Experts of a small language model.
Experts: 256 experts in each of 5 layers, 48 SwiGLU neurons an expert, 8 picks a token, a sigmoid router, a shared expert of 64 neurons.
Training: a variant of SOAP for the experts, 800M tokens, 6667 steps.
Below are experts of layer 3 (counted from 0) of a mixture-of-experts language model. Rows are named router (the router's row for the expert), down (a neuron's output weights, with its number) and show model dimensions 96-191. Each number is 128 + 32 x the weight over its row's rms, rounded and kept within 0 to 255.
After each expert's rows: a language model's description of what the expert responds to. This comes from a sample of Wikipedia text that the model never trained on.

# expert 63
router [131 105 150 111 138  92 116 114 143  68 132 143 106 104 192  96 135 144 127 133 136 183 110 113 140  33 189 217 165 118 160 161 155 133 154 120 144 127 121 157 105 128 130 140 112 101 164 121 140 153 137 121  56 139 119  75 171 115 107 148 126 192 130  99 129 161 143  96 148 104 130 146 129 158 133 123 110 131  91 140 101 141 111 110 111 183 127 132 128 167 147 133 184 122 128 140]
down0 [ 95 151 137 190 167  89 153 111 123 125 157 129 171  84 111 162  51 154 133 122  94  48 126  95 129 175  85 105 170  88 109 101 151  81  96 156  63 133 115 190 137 166 122 117 130  77  95 109 126  95 137  95 149 163 130 177 124 131 123 103 156 112 162 181 184 108 169 151  92 125 124  86 121 145 109 113 124 126 147 148 193 152  70 134 118 168 189 130 130 121 114 105  78 123 165 148]
down1 [101 138 126 158 166 148 109 121  91  89 106 149 174  74  99 150  94 143 132  79  97 113  74 115 142 129 157  83 131 133  96 147  49 179 165 144 161  95 150  95  82 130  80 172 127 120 145 159  96 129 116 114 149 142 103 109 151 149  85 114 190  85 126 146 130 154 142 135 120 130 113  86 168 180 106 138 129 127 143  39 118  77 135 131 149  84 175 162 170 148 115 161 136 111 169 121]
down2 [155 108 128  97 151 151  97 204 134  95 140 187 130 115 123 144 104 114  93 110 173 131 136 143 120 138 136 133 111  97 102 188  86 141 143 113 153 129 154  97  92 145 158 127  77 121 107 181 117 132 163 147 217 115  79 152 143 166 124 111 163 122 100 143 161 162 158 141 135 130 161 135 119  88 109  70 114 135 160 168 126 161 114  79 138 170 133 102 121 156  75 120 177 182 123 156]
down3 [130 167 182 163 133 119 146 114 123 109 189 104  78 151 116 211 130 163  78 103 113  51 100 199 133 163 129 110 107 100  92 164 145  97  82  84 101 104  91  97 190 107 149 174 155  99 115 117 119 217 116  82 131 115 116 147 163 110 156 141 136  98 117  95 120 160 118  96 166 124  93 107 151 118 187 157 162  95 128 178 169 130  50 125 161 106  91 124 114 126 133 101 107 146 194  93]
down4 [185 122  91 165 118 131 126 148 101 108 159 137  69 133 105  94  82  78 132 185 151 138 127 134 159 165  46 109  52 142 179 121 134 175 139 169  87  80  83 128  71  85 141 112  84  91 107 179  99 164 139 100 160 109 116 188 172 129 147 158 152 114 134 109 133 107 141 123 131 109  80 150  93 154 137 131 141 141 114 120 113 118 125 128  88 106 127 101 119 147 171 120 165  79 169 121]
down5 [ 68 150 123 148 174 105 132  87 128 108 107 129 121 124 117 143  73 120 123 113 134 102  40 123 123 108 151 122 116 142  88 131  70  95 170 149  97  86 191 163 108 139 138 138 143 107 116 158 155 169 141 119 101 129 160 171 137 154  81 162 136 148 166 188 113 108 120 166 107  72 129 105 170 117 147 121 155 163 173  91 164  56  99 193 138 102 129 134 148 122  91 163 128  95 166 177]
down6 [137 139 125 214  95 131  97 141 215 191 120 141  81 177 176 161  93 150 120 100 119 155 164 151 123 164 141 161 172  64 124  87  87 107 140 162 131 125 118 185 131 149 170 124 129 146 113  35 175 109 168  97 144 153 153 130 166 157 162  83 152 138 145 108  52 171 172 166 145  99 100  86 131 138 153 130 117  69 202 206 111 155  85 157 114 135  92 118 121 103 183 134  84 197 116 107]
down7 [149  77 151 127 122 106 106 144 141 117 155 114 160 108 165 163 136 112 129 152 118 163 128  99  97  89 197 128 114 191 141 123 163 130 177 117 160 159 158  78  83  97 138 125 153 162 153 174  81 112 113 135 108 151 164 102 165 181 138 153 116 156 128 114 152  91  79 115 172 142 167  58 120 115 125  96 137 117 123  96 147 147  99 110 107 149 119 139 116  97 114 154 141 155  63 125]
Description: Asian and Middle Eastern name syllables. Short vowel-heavy syllables inside Japanese, Indian, Persian, Arabic and Turkic names, such as Narend-ra, Ayatoll-ah, Ikad-ai, Uttar-akh-and.

# expert 57
router [150 121  82 194 103 175 191 141 150 179  86  89 110  29 169 110  94 170 116 148 102 141  95 146 119 135 198 170 149 135  36 139 135 115 187 198 121  95 170 130 131 133 183 144 101 124 142 171 186 110 148 101 178  77 105  95  88 142  87 129 177 128 117  80 138 117 151 144 163 147 159 135 137 160  80 168 128  87 138  99 146 126 135 138  92 115 129 148 115 102 111 126  60  94 149  69]
down0 [136 117 127 197 183 119 127  88 133 165 128 120 121 150 155 141 130 111 150 118  53 131 197  94 131 112 171 133 173 130 154 151 169 142 154 168 125  86 162 130 117 149 159  94 186 188 135 103 136 144 145 140 103 162 160 144  59 151 117 114  66  42  96 139 143  90 132 141  70 124 134 155 121 124 127 135  85  92 124  75 148 160 128 196 101 106 143 129 113 124 123 159  89 128 133 143]
down1 [184 116  61 132 110 150  70  80 171 133 136 112  82 208 155 134 137 123 115 154 143 151 142 160 156 123  94 107 115 132 134 154 160  83  98 108  84 107 117 147  82 124 100 116 152 155 196 135 174 114 150  53  90 123 201 157 139 137 139 111 135 136 114 161  78 153 152 126 137 146 114 132 135  94  90 106 118 161  65 127 133 121 128 118  98 104  66 165 133 135 171 121 138 134 121 134]
down2 [120 117 102 146 143 163 133 232 102  95 136 144 143 163 138  87 104 124 126 121 172  99 127 146 126 140 145 121 151 203 129 137 113 157 122 147 181 114 150 161 189 128  86 123 152  95 135 110  79  90 104   1 119  77 154 139 133 159 114 144 149 153  58 137 160 147 125 124 137 160 145 206 122 183 182 151 188 161 147 178 132 116 113  65 114 139 140 141 136  97 123 100 137 123 117 122]
down3 [136  78 112 147 155  91  53 100 147 108 148 136  99  70 141 132 122 113 112 170 107  82 107 105  79 136 103 177 122 159 112 147 118  71  86  96 150 122 131 100 103 183 149 143 134 158 129 141 171 116 173 107 119 140 118 164 123 110 169  77 166 127 127  27  94 139 131 169 166 158 181 154 118 107  91 133  84 121  73 122 139  85 141 119 122  67  96 177 112 134 120 132 104  79  90 113]
down4 [153 156  83 105  83  86 129 106 117 139  96 124 153 159 117 132 101 113 132 112 119 141 107 175 193 126 130 156 130 169 109  63 155 112 142 133 132 105 151 120 110  91 156 140 136 122  91  73 134 142  77 125 127 152 146 116 167 169 150 154 129 150 128  70 167 158 108 125 132 116 147 118 136 120 164 175 125 136 163 129 121   6 150  79 102 144 198 123  63 160 163 150  97 185 119 157]
down5 [149 146 152 130 129 121 115 135 145 126 207 163 178 180  69 171 104 124 120  84 181  91  94  56 103  90 140 128 117 108 160 165 130 111  96  90 150 125  55 115 144 200 137 172 108 122 195  93 143  73 135 135 103 104 179  96  63 163  98 150 111 133 111  84 169 156 156 148 121 148 113 195 135 151 119 131 171 137 109 130 114 103  89 154 132 113 130 154 135  59 138 100 106 106 144 151]
down6 [ 97 102  90 121 133 132  83 130 147 127 135  94 126 157 128 137  97 136 123  59  72  94  51 158 152 113  94  24 136 169  99  88 158 135  99  69 142 120 157 124 126 203 187 106  76 117 118 152 157 127 102 114 189 122 117 114  94 147  83 177 125 181  74 128 161 136 128 115 167  99 108 134 103 106 104 150  88 124 136  43 119  62 132 138 156 153 101  75  92 170 116 108 112 161 169 178]
down7 [194 101 166 138 138 174 165 152 109 139  94 111 128 126 105 175 184 147  73 166 105 114  79  93 148  82 147 192 100 128 149 116  85 111 161  97 144 111 125 140 163 150 106 158  70 115 117 148 116 157  30 110 166 151 133 107 115 207 113 135 133 104 133 134 123  87  99 132 186  92 142 201  62 153 102 129 116 146 109  70 100 156 140 140 161 119 128 114 129  98 156 129 140 133 126 171]
Description: Acquisition verbs and articles. Transaction verbs like purchased, acquired, sold, awarded, received in company and award histories, plus the following 'the' and table pipes.

# expert 54
router [162 107 135 159 107 155 137 140 132 182 157 136 117 131 174  77  95 153  98 139 147 156 132 136 157  93 107 111 147 103 171 140 122  67 114 139  83 156 122 158 147 117 173  54 102 114 150 157 175 159 204 118 139  67 134 123 112 145  94 165 148 165 163  82  97 152 212 145 115 153 126 143 102 122 173  83 153 125 145 136  98 200 161 151 110 118 101 159 130 110 142 154 123 130 187 204]
down0 [137 146 155 130 119  91 171 157 129 142 110 141 170 124  76 157 131  68 110 118 142 136 149 149 125 143 109 121 186 129  83 155 148  70 179  93 129  66  75 169 102 150  89 175 145 136 150 144 184 128 123 145 115  83 145 166 170 107 168 156 142 124 172 109 155 108 166  92 134  89 189  93 156 115  89 123 142 124 108  94 182 144 130  56 101 116 123  91 117 121 154  99 174 142 156 120]
down1 [199  70 109 161 152 137 160 161 156 153 109 163  87 148 162 121 149 120 148  53 146  80 145 134 125 143  65 127 159 161 146 150  98 103 111  76 159 164  98  92 107 128 160 140 163 160 100  68 170 192 139  82 114 125 145 197 139 138  93 191 103 119 161 148 105 164 146 172  99 147 116  68 126 120 137 133 119 141 110 158 104 143 114 138 156 141  94  77  74 127 125 113 108 144 187 177]
down2 [115 184 143 145 164  84 159  72 134 107  98  84 119 191 121 187 140 173 143 103 119 127 113 161 138 106  65  79 139 112 144 108 130 104  99 118 154 141 147 114 140 178 195 137  97  81 143 158 150 141 116 140 106 203 146 145 143 165 141 181  64 208  86 117 165  79 119 138 135 133  90 153 200 125  92 107 147 110 128 157 161  92  69 149 106 165 122  94 133 117  75 122  75 115 145 146]
down3 [ 90 149 158 171 148 146 119 109 140  77 116 122 107 172 125 173 129  76 131  98 111 104 143 171 130 158  92 152 211 114 156 159 129 181  89 139 142 102 137 100  61 170 108 162 111 181  83 144 142 113 114 149  89 154  89 134 144 181  97 101  79 163 177 129 172 137 156 172 165 101 132 119 134 152 131 102 168 135  83 110 114 149 131 176 122 111 113 109 128 144 135  92 141  90 139 136]
down4 [109 105 142 149 118 114  91  69 151 136 146 138  95 172  67 120 120 156 141  73  67 111 192 138 158  84 162 140 177 135 157 129 108 127 129 103 153 156 143 125  99 123  68 140 173 134  80 140  68 123 103 103 108 158 143 172 108 134 121  72 125 104 158 159 145 121 170 144 148 184 147 165 103  86 111 154  73  48  93 102 102 138 101 152 148 117 101 145 163 115 127 112 118 161 114 118]
down5 [150  99 135 155 109 133 160 155  93 150 101 163 141 139 112 172 180 140 205 160 135 127  96 131 187 125 133 159 137  84  91 137 159 184 111 121  88 126  77 135 146 158 116 124 139  89 130 149 132 121  97 145  80 156 150 176 105 109 153 118 146 127 119  55 156 214  95 103 180 110  90 114 120 116 186 126 131 174 120 147 173 162 106 112 110 146  90 174  99 126  92 174 123 131 160 194]
down6 [119  94  91  81 120 125 133 136 131 115  99  85 105 145 182 158 139  80 123  97  91 173  70 129 118 130 132 108 166 165  77  73 131 115 125 146  76  79 113 107 121 122 124 140 139  65 161  81 122 161  93 161  85  73 138 162 110 128  83 152 144 106 136 156 120 134 138  85 111 135 168 164  95 121 118 171 171 188 140 123 119  70 151 131 226 129  98 116  78 105 148  96 164 149  88  82]
down7 [132 107 101  98  85 132 145  86  91  94  89 138  83 106 118  58 114 120 120 114 136 117 106 104 175 103 112 105 154  92 179  97  74 108 161  69 116 110 166 117  27  96 159  78 180 197 142 236 137  99 124 128 153 106 153  75 179  94 147 134  85 153 174 169 160 132 147 117 146 148  67 151 149 131 149 107 156 130 101 113 123 175 126 101 107  94 143 125 107 130 122 104 131 164 147 196]
Description: Foreign-name word pieces. Short letter fragments after a capital inside foreign or Latin proper names and taxa, such as P-ur-anas, A-ur-ivillius, O-g-uz.

# expert 1
router [133 137 109 113 110  99  89  83 121 140 143 136 119 118 188 132  75 138 115  86 185 145 131 152 136 131 130 110 103 138 161 137 117 168 129 131  74 140 116 132  88 108 162 100 130 123 113 154 163 118 164 114  99 158 126 167 141 100  89 136 143 192 159 116 148 147  90 111  76 122 163 148 120 147 109 142 135 121 136 140 138 120 141  94 130 161  94 116 140 131 102 101  64 108 134 126]
down0 [160 157 121 193 162 121 137 104 177 113 113 178 155 132 103 127  93 147 117  79 120  60 216  83  89  93 137  89 163 142 152  89  68 125 122 143  83 123 152 165 137 102 164 156 100  97 159 106 116 128 147  67 132 142 101 148 188  58 145 177 153 190 172 145 101 110  77 122 149 160 130 100 147  91 144 156  97 170 126 143 124 117  84 132 117 102 179 142 150 157 142  88 139 132 116 135]
down1 [111 134 154 166 115 141 122 176  99 145 102 103 196 133 149 184  99 158 166  83  97 121 100 171 152 133 166 143  98 117 169 110 144 135 176 163  64  85 128 120 127 173 108 142 157 129  92 152 178 138 105 134 108 172  92  93 107  62 105  83 109 110 199 149 149 164 145 161 157  98 126 123 133  97 156 107 142 121 167  60 159 129  77 126 115 181  63 154  94  46  72 148  83 179 106 165]
down2 [116 151 159 111 137 139 128 175 154 120 101 151 169 201 106 131 126 103  82 160 113 153 111 153 141  90 128 141  68 128 122 209 117 114 186 125 160 144 163 166 138  88 122  92 107 108  94 175 151  62 159  60 167 120 129 109 149  80 157  65 136 168 161  96 114 153 143 150 125 147 181 105  89 167 115 160 137 118  94 148 110  71 146  86 126 174 150 166 131 156  99 150 150 122  69 115]
down3 [119 140  85 136  81 189 152 130 100 135 131 172 125 147 101  68 128 147 176  74 190 105 144  94 132  85 157 171 148 123 115 115 143 158 123 187  97 130 108 122 124 145 178  24 142 121 147 108  79 150 151 123 164 118 119 127 177 176 125 153  93 134  99 173 161  85  85 101 146 142 122 130 144 130  99 101  80 150 114 134 119 110 148 135 150 109 136 105 124 100 169 100 166  96 214 138]
down4 [201  59 135 119  86  78 170 102 166 176 118 108 115 125 135 149  63 145  65 119 117 108  98 161 151 161 105 133  89  75  99 161 129 216 138 164 152 206  95 137  78 114 150 112 142 131  55 220  53 120 165  62  86 102 150 120 172 123 157 131 144 111 119 159 102 179 146  91 111 138 167 113 131 193 100 104 169 105 166 149 124 104 116  85 121 123 127 126 101 114 104 104  89 152 169 138]
down5 [ 77 102 185 132 135  61 172 124 159  80 108 129 105 158 136 145 108 189  66 102  73 115 167 124 130  98 138  80 118 108  95 155 108 211 160 111 105  84 124 177 130 157 173 110 102 161 123 113  89 145 128  75 146 152 106 172  79 133 131 110 137 138 107 177  94 134 183 139  65 133 121 166  89 123 135 149 130 149 146 149 149 119 118 130 136  94 139 175 128 153 174 133 104 147  70 142]
down6 [123  86 127  76 113 148  98 149 138 163 158 118 170 164 104 116 126 152 123 126 132  95 101 173 105 125  89  83 197 134 113 107 128 124  92 117 142 194 114  74 160 100  82 100 141  87  83 178 179  52 141 183 152  86 143 107 105 122 134 158  87 121 185 117 139 149 136 130 162 126  92 130  80 152 206  85 193 148  97 114 111 161 165 128 105 136 115 123 142 185  98 135 144 149 100 135]
down7 [145 144 112 196  79 158 147  92 147 155  91 164 118 152 104 134  98  75 114 177 143 106 107 197 122 148 160 118 109 146 167 113 145  62 109 167 118  89 163 142  81 123 139  73 123 113  93 166 145  90 116 111 134  95 155 160 168 145 120 116 160 102 176 123 122 120 111 131 171 129 104 125 140 178 105  85 155 110 131 182 125  84 119 152  65 114  83 132  99  90 153  67  96  96 146 143]
Description: Hispanic name pieces. Pieces of personal names, mostly Spanish or Portuguese such as Juan, José, Elí-as, and the period after middle initials.

# expert 52
router [136 143 117 124  87 168 125 103 155 102 160  72 112 135  84  89 153 117 120 156  91 117 116 125  92  91 145 167 156 182  85 153 208 145 115 138 150 146 171  70 135 174  67  73 146 134 119 102  95 142 131 134 113 167 137 114 157 134 139 121 143 111 109 127 148  79 161 198 133 115 130 117 127 110 105  99 113 141  53  95 114 119 101 127 133 190 129 152  72 121  73 149 103 131 149 195]
down0 [110 143 148  83 136  86 135 108 139 129 141 125 159 118 146 156  84  88 110 103 132 169 140  75 135 116 132 142 101 126 129 160 153 159 179  67 144  99 116 127  95 120  95 100 147 151  52 129 133 189  93 106  90 124 195 104 170 214 123 130 171 161 131 153  91 143 116  81 104 123 178 136 114 116 135  93 117 103 176  76 137  89 121 136  88 106 157 132 121 107 146 106 141 152 162 136]
down1 [110  96 110 126 138 154 217 128 130  97  90  76 139 164 135 135 138 150 126 114  34  80 145  74 139 114 105 121 104  84 143 101  72 164 160 182 130 127 119 141  96 138  86 102 169 137 146 201 125  92 102 112 145  87 174 130 149 107  67 123 112 115  94 129 178 142  73 151 102 126  50 134 188  94 121 140 155  76 115 124 174 130 134  83  90 154 151 144 162 119 169 107 106 142 115 164]
down2 [130  78 159  94 142 141 170 139 162 195 111 121  72  82 150 130 136 176 108 165 132 154 157 156 148 140  94 148 153  96 151 118  96 130 105 110  88 177 159 108 163  84 119 142 166 152 114  91 157 118 113 119  84 165 147 134 112  87 163 133 150 138 105 114 129 131 118 184 103  88 146 196 131  63 132 184 130 151 166 154 149 147 105 106  74  94  91 118 125 134 131 185 132 114 106 110]
down3 [140 115 134 146  86 123 104 123 146 109 101 141  78  75 127 124 126 183  87 139 185 171 106 132 155  73 140 121 110  96 183 153 126 129 157 158 132 138  85 123 164  89 157 229 139 141 108 167 116 133 148 134  97  84  83 134  86 143  81 204 128 146 147  99 118 121 152 101  63 104  66 255 126 193 155 125 138 128 119 139 144 137 131 117 115 167 114 157  97  96 110 187  93  89 165 160]
down4 [206 146 159 142 192 147 102  96  97 102 146  91 102  94 134 101 149 142 155  82  41 100 122  65  98  77 130 122 184 134 125  93 119 121 137 146 136 127  93 103 130  77 140 133  92 165 144  87 131 131 161  96 146  91 129 131 170 120 194 100 119 130 157 180 104 146 130 117 161 132 128  68 160 180  83 138 146  74 114 185 121  99 117 112 195 136 150  95 152 163 120  88  99 119 135 189]
down5 [165 190 115 179 113 155 159  61 132 124 134 153  82 152 122 103 188 127 134 127 120 104  97 185 152 153 136 148  78 172 144  81 150  98  93 138  36 106  92 213 126 118  99 111 129 101 160  91 178 115 144 110 119  97 160 129  82  78  83  76 147 151 120  77 121 206 127 157  95 116 103 115 146 136 124  34  77 121 124  95 134 179 133 194 129 146 153 106 115  65 116 139 101  93 120 135]
down6 [116  90 114  78 143 103 118 140 150 174  84 104 171 102  89 124  80 111  83  76  73 147 168 140 142 178 191  97 142  95 145 141 121 159 144 147 161 152 175 130  75 162 101 121 134 150 175 117 244 108 123 138 162 132 104 139 144  71 179 139 185 173 160  83 111 109 120 114 183 106 136 112 170 129 103 103 113 101 177  98  82 135 134 118 155 125  67 118 111 128 124 111 120 105  99 166]
down7 [ 58 109 169 132 120  94 131 150 148 160 120  85  80  58 101  71 102 110 142 125 142  98 109 103 121 139 141 145 201 115 128 123 129 141 126 137 103 105 141 121 133 180 153 166 130  83 148 108 147 124 125 119 135 163  87 131 125 167 145  99 132 161  52 146  84 144  74 116  96 118 114 140 155 133 170 159 136 149 130 162 167 111 130 101 138 147 115 155 122  69 101 137 124  78 119  88]
Description: Sentence-opening function words. Function words starting a sentence or clause, such as The, There, However, According, This, and articles after "that".

# expert 2
router [179 125 152 186 118 127 107 173 148 195  63  97 103 131 129  93 145 142  86 111  90 167  94 127 127 106 132 138 160 178  56 138 148 149 165 108 104  96 173 156 133 109 162 115 103 164 142 172 122 131 177 178 136 108 134 119 138  82 106 109 174 116 122  72 115 153 117 169 160 133 179 110 159 162  92  99 144 124 130 134 163 154 154 128 123  89 129 114  83 132  97 139  83  52 151 129]
down0 [110 164 109 135  62 120 103  99 125 124 119 134 143 107 202 178 102 109 138  83  73 127  60 102 126 145 127 148 169 131 121 109 107 131 120 124 143 110 113 115 127 145 154  97 136 142 132 164 145 139 130 109  99  98 131  76 109  83 100  94 159  84  96 115  89 128  84 130 119  74  82 131 143 133 117 187  80 127 146  90 105 180 154 137 181 112 119 140 107  93  84 131 163  84 139 136]
down1 [144  84 150 103  89 126 101  78 176  82 174 133 188 161 121  67 139 154 187  68 157 159 167 157 144 163 114 118 170  92 131  93 168 152 141 153 219 205 115 106 182  88 140 152  76  73 133 120 138 126 163 132 115 155  75 105 188 102 142 113  77 176 156 171 127 136 117 131  91 182 135 136 147 149 127 111 171 103 134 112 100 177 119 137 149 146  86  99 109 121  83  84 132 125 174  99]
down2 [146 122 173  56  85 152 110 113 134 169 132  67 122  89 153 138 135 104 135 106 187 104  99 121 119 140 132  86 144 155 145  88 181 127 124 148  92 131 124 148  71 130 151  67 127  94 148  72 171 169  90 198 116  56 112 116  65 110 130 112 142 108 128 151 122 156 167 138  92  76 134 120 149 124 153 107 122 127 127 130 152  94 157  30  82 111 136 103 160 118  99 117 124 122  94 143]
down3 [162 143 169 102 157 194 112 116 140 104 103 149 129 155  80 132 197 141 134 153 117 128 157 121 108 132 107  96 135 138 139  99 109 134 136 199 106 113 196 163  99 113 144 147 120 141 101  96  85 129 160  50 112 129 136 162  89  97 151 123  84  83 126  87 115 100  43 111 138 111 119 134 144 119 111 137 138 141 138  79 125 112 138 156 159 118 133 159 170  88  85 140 146 115 122 107]
down4 [163 133 109 125  79 129 139 117 135  99  86 111 169 155 144 118 180 102 142  98 134 171  94 181 118  83  93 118  91 152 134  90 107 176  77  97 179 174 243 115 155 128 127 115 146 108 119  87 186 132  96 137 155 123 108 136 181 108 132 119 105 114 110 121 168 139 115 117 172 183 142 195 101  54 121 114  75 154 163 153 143 131  79 163 159 113 137 116 114 124 160  85 174 149 188 186]
down5 [169 103 149 105 113 123 151  95 133 104  92 101 191 108 102 128 182 154 122 130  96 120 154 148 138 118 161 151 137 157 108 103 155 108 187  99 106 157 237 140 115 135  93 128 143  99 127 116 100 157 133 150 191 143 100 111 113  85 147  91 146 110 153 188  82  80 152 132 111  96  95  76 130  95 169  72 119 103 140 113 156 189 118 213 116  95 167  93 154 142 141 175 165 151 107 150]
down6 [137 176 116 125 169 121 153 111 123  98 110 129 145 150  92 156 141 123 142 111 125 138  86 132  88  90 114 152 129  86 117 156 186  91 107 150 224 177 148  44  99  93 101 132  98 150 146 120 161 182 140 168 141  98 120 165 107 155 155  87 159 123 107  95 145 131 129 126 127 132 158 156  96 102  96 142 114 118 163 115 112 141 179  66  76 120 115 146 175 144 151 140 117 149 214 116]
down7 [176 152 106 163  99 153 131 137 105 116 146 156  83 130 119 156 123 158 152 180 112 117 103 155 105 143 183 163 120 139 122 142 129 142 112 128  71 102 116 119  48  91 153 163 151 103  61  80 103 118  84 111 105 126 169 144  60 162 117 156 132  80 121 133 162 160 120  72 176 131  93 137 116 109 176 112 127 118 132  98 133  74 141 163 173 142 122 124 172 126 155 108 140 111 131 133]
Description: Definite article after prepositions. The word the (also a, his, their, its) right after prepositions like from, in, of, at, as in from the upper, by the entire.

# expert 26
router [187 159 163 144  79  73 169 154 143 129 153 145 116 126 147  87 149 206 118 128 142 185  88 119  87 107 132 169 119 148 133 138 135 113 124  80 117 116 136 125 142 112 172   0 122 167 138 162 196 162 166  90 115 137 160 103 148 143  99  65 103 186 127  95 111 163 175 129  95 166 100 149  75 109  98 117 138 182 136 134 164 185 147 139 118 160 118 100 125 175 119 162 117  97 111 146]
down0 [ 41  80  93 138 106  95 167 136 150 158 133 107 190 102 154 109 105 152 162 101  71 112 104  98 147 126 166  95 113 105 162 106 139  95 156 106 145 150 100 126 130 101 137 116 134  94 118 239 122 134 150  95 126 160 105  95 142 138 129 120 102 133 119 125 132 176 119 168  97 131 110 142 135 149  88 156 151 165 128 146 144 124  94 110 151 147 154 142 128 149 155  77 117 140  85 120]
down1 [109 136 142 111 132 111 186 122 142 115  52  90 151 101 168  64 108 146 180 120 187 159 101 122 100 195 143 110  77 156  81 115 144 129 170 127  98 141 126 144 103  94  67 139 110 147 131 112 169 125  93 191 111  90 188 101 132 118 118 108 120 124 111 107 156  99 149 133 164 114 125  61 163 121  93 104 110 116 126 115  75 176  88 184  81 132 140 114 157  85 155 109 129 123 109  97]
down2 [ 71 126 171 169 101 168  98 124 178 120 195 115 109 132 132 127 105 127 191 106 131 150  95 143 111 182 156  80  99 106  92  83 156 167 147 132  98 117 126 133 118 113 126  88 148 105 129 150 104 107 123 117 129 120 187  80  96 140  98 174 132 135 121 161 129 124 125 138 141  48 235 171 153 113 113 145 101 104 139 122  54 159 128  97 134 143 165 157 144 156 174 117 142 173 109 107]
down3 [165 146  95 151 111 101 172  93 221  85 122 164 106  86 106  91 105  96 107 154  95 158  83 175 149 173 128 126 114 102 136 146 140 119  75 151 138 128 127 113 129 140 123 125 117 121 111 172 127 133 157  78 136 127  99  90  94 133 171  71 154 150 131 125  89  90 182 129  68 126 156 189 111 121  85 194 174 178 134 145 126  68 117 136 129 153 145 105 104 154 166 198  79 118 144 122]
down4 [ 90  88 136  82 125 112 135 157 145  96  93 101 105 111 119 123  69 141 135 169  89 205 105  58 116 128 115 128 110 110 135 176 169  80 178 124 121  92 143 149 117  76 168 108 114 139 148 150 172 131  50 177  99 146 133 164 127 158 137 108 130 113 139 155 152 141 143 146 107 109 199 110 170 137  87 118 101 133 153 130 105 151  89 109 139  97  93 111 142 129 152 113 157 151 152 140]
down5 [ 84 119 100 161 181 151 149  77 114 151 124 112 110  82 119 119 156 102 118 104  86 110 158  94 153 125 180 174 165 143 153 145 147 145  98  87 180  96 196 109 132  76 138 158 108 154 150  95  79 114 106 109 129 115 128 116 166 110 122  85 140 110 136  94 108  73  72 149 158 144 145 130 114 109  98 122 100 137  67 162 180 137 176 166 130 198  91 116 153 147  89 115 104 126  73 163]
down6 [ 46 122 152  95 110 158 106 188 114  87 103 111  74  83 114 102 140 157  76 135 148  72 120 175 160 146 128 127  94 174 142 153 147 115 154 160 134 119 138 125 101 151 179 116 127  81 122 128 119 111 138 111  87 117 148 184 148 169 113 198 132 133 166 137 116 127 171 188 142  96 182 142 189 121 170 151 133 118 164 123 140 141 143 120 121 142 156 136  70  89 174  88 122  80 106 158]
down7 [177 148 161  69  63 113 103 161 160  77 136  90 128 121 135 112 182 129 193 141 164 181 102 123 157 102 159 123  77 155 161  62 153 156 140 135 136 111 106 123 115 173 100 121 163  92 137 116 144 145 166 123 110 156  87 173 159 125  94 136  80 138  84  86 104 165  88 159 136 136 115 120 134 141 101 138 143  99 217 157 151 137  96 180 155 120 179 149 135 175 127 182 108 140 173 171]
Description: Foreign-name inner pieces. Short vowel or letter pieces inside non-English names and words after a capital, like C-i-udad, F-ri-ulian, H-é-roes, IJm-u-iden.

# expert 5
router [129 142 150 180 114 135  52 113 180 177  99  20 113 155 115  80 128 137  78 128  88 126  91  92 157 140 118 137 144 151  84 125 108 164 135 136  85 109 130 104 119  96 169  91  97 123 130 199 147 147 147 156 193 165 129 159 121 127 124 109 145 169 118 111 113  76 129 144 159 123 184 190 156 125 145  88 144 105 120 121 107 176 145  99 125 147 141 117  89 180  69 187  92  96 189 126]
down0 [106 124 221 137 177 148  63 116 146 124 125 120 105 129 101 119 113 100 100 145 183 145 121 106 112 185 169 145 134 109 137 104 147 151 110 149  91 188 131 154 125 202 153 131 152 111  90 176 114 123 124 104 113 137  74 136 128 156 132 172 133 110 149 178  92 134 116  58 105 121 148  88 132 132 139 157 105 112 142 108 111 111 155  80 216 154 127 111 164 116 111 128 122 135 115 176]
down1 [152 159  60 117 134 138 159 115 102  83 123 135 106 146 130 127 131 132 141 110 211 128 125 143 121 162 112  85 103 154 110 163 112   1  66  90 109 161 158 113  75 136 132  97 169  94 169 142 118 124  93 113 131 123  99 146  75 119 130 138  74 193 135 187  86 163 165 135  97 125 136  92 115 120 169  73 109 178 123 133 100 113 163 100 101 123 162 169  94 117  90 101 132  89 102 174]
down2 [112 183 106 126 134  99 143 132 151  89 131 155 159  93 114 108 137 145 152  92  86 137 172 144  68  79 105 131  73 174 149 145 127 149 191 101 122 156  69 131  69 101  81 209 118 119 108  95 195 143 111 128 122 155  76  82  85  72 187 166 127 169 138 107 108  98 109 173 138  77 144 119 135 109 153 193 143 163 137 122 155 179 143 140 129 167 137 173 128 114 173  88 131 141 101 126]
down3 [106 163 157 116 190  77 127 126 155 144 133 176 118 127 158 128 126 152 153 156  61  58 115 150 137 113 155 137 141 150  98 122 139 131 109 111 124 168 160 162 139 129 131 164 121 141  71 158 130 106  99 165 150 113 113 138 109 140  99 169 114  73 168 144 164 112 110 118 110 175  90 129 154 180 132 116 110 136 141  80 128  97 100 140 168 172 184 123 115 193 159 144 156 182 146 154]
down4 [148 150 150 173  78 125 147 118 136  97 138 161 180 147  98 177  74 128  72 121  89 106  94 130 112 109 121 187 164 153 170 107 169 114 131 144 132  92 129 122 140 113 107 105 173  90 162  92 139 136 161 189  79 120 166 123 185 217 113  64 179 155  83 102 131 109 182 111 109 134 104 137 163 121 154 153 112 127 174 110 168 141 107 118 168 121  78 110  91 104 166 114 123 133 151 115]
down5 [145 131 115 163 123 126 138  96 114 191  99 130 115 120 127 132 135  78 149 120 163 113 135 167 134  77 115 212 159 104  90 120 104  76 182 141 116 150  74 120  69 139 169 125 142 121 145 189 131 186 145  88 162 103 136  92  73 109 128 144  92 122 134 117 119 182 171 104 161 145 119 173 112 172 118  89 113 130 109 156 145 204 159 129  67 117 141 158 148 119  57 118 149 100  91 114]
down6 [ 77 200 139 134 121  90 114 130 171 151 149 122 178 168 130 163 135 149  98 142 140 128 139  79 150 117 103  85  41 132 156  75 131 206  96  97  70  89 103 118 144 144 175 207  95 142  95 118  92 144 105  98  88 166 138 110 117 124 125 115  98 110 160 154 122 116 139 152 159  69 142 186 135 132 134  84 151 109 157 162 105 125 179 158 130 197 171 146 109 167  64  94 136  94 119 116]
down7 [131 119 109 118 107 162 122 107 108 106  94 168  89 159 110 117 127 162 171 149 175 112  76 107 136 121 157 175 134 170 142 172 149  89 161 105 116 144 209 152 117 110 146 169 104 143 121 102 154 137 104  98 103 165 144 130 107 154 123 206 158  60 143 142 152 111 101 101 147 184 133 158 145 132 145 175 141 108  62 110  86 127 147 110 106 169 127 121 104 116 167 153 111 188 165 147]
Description: Determiners after prepositions. Articles and possessive determiners, mostly after a preposition like of, in, to, for, as: of the, in their, for his.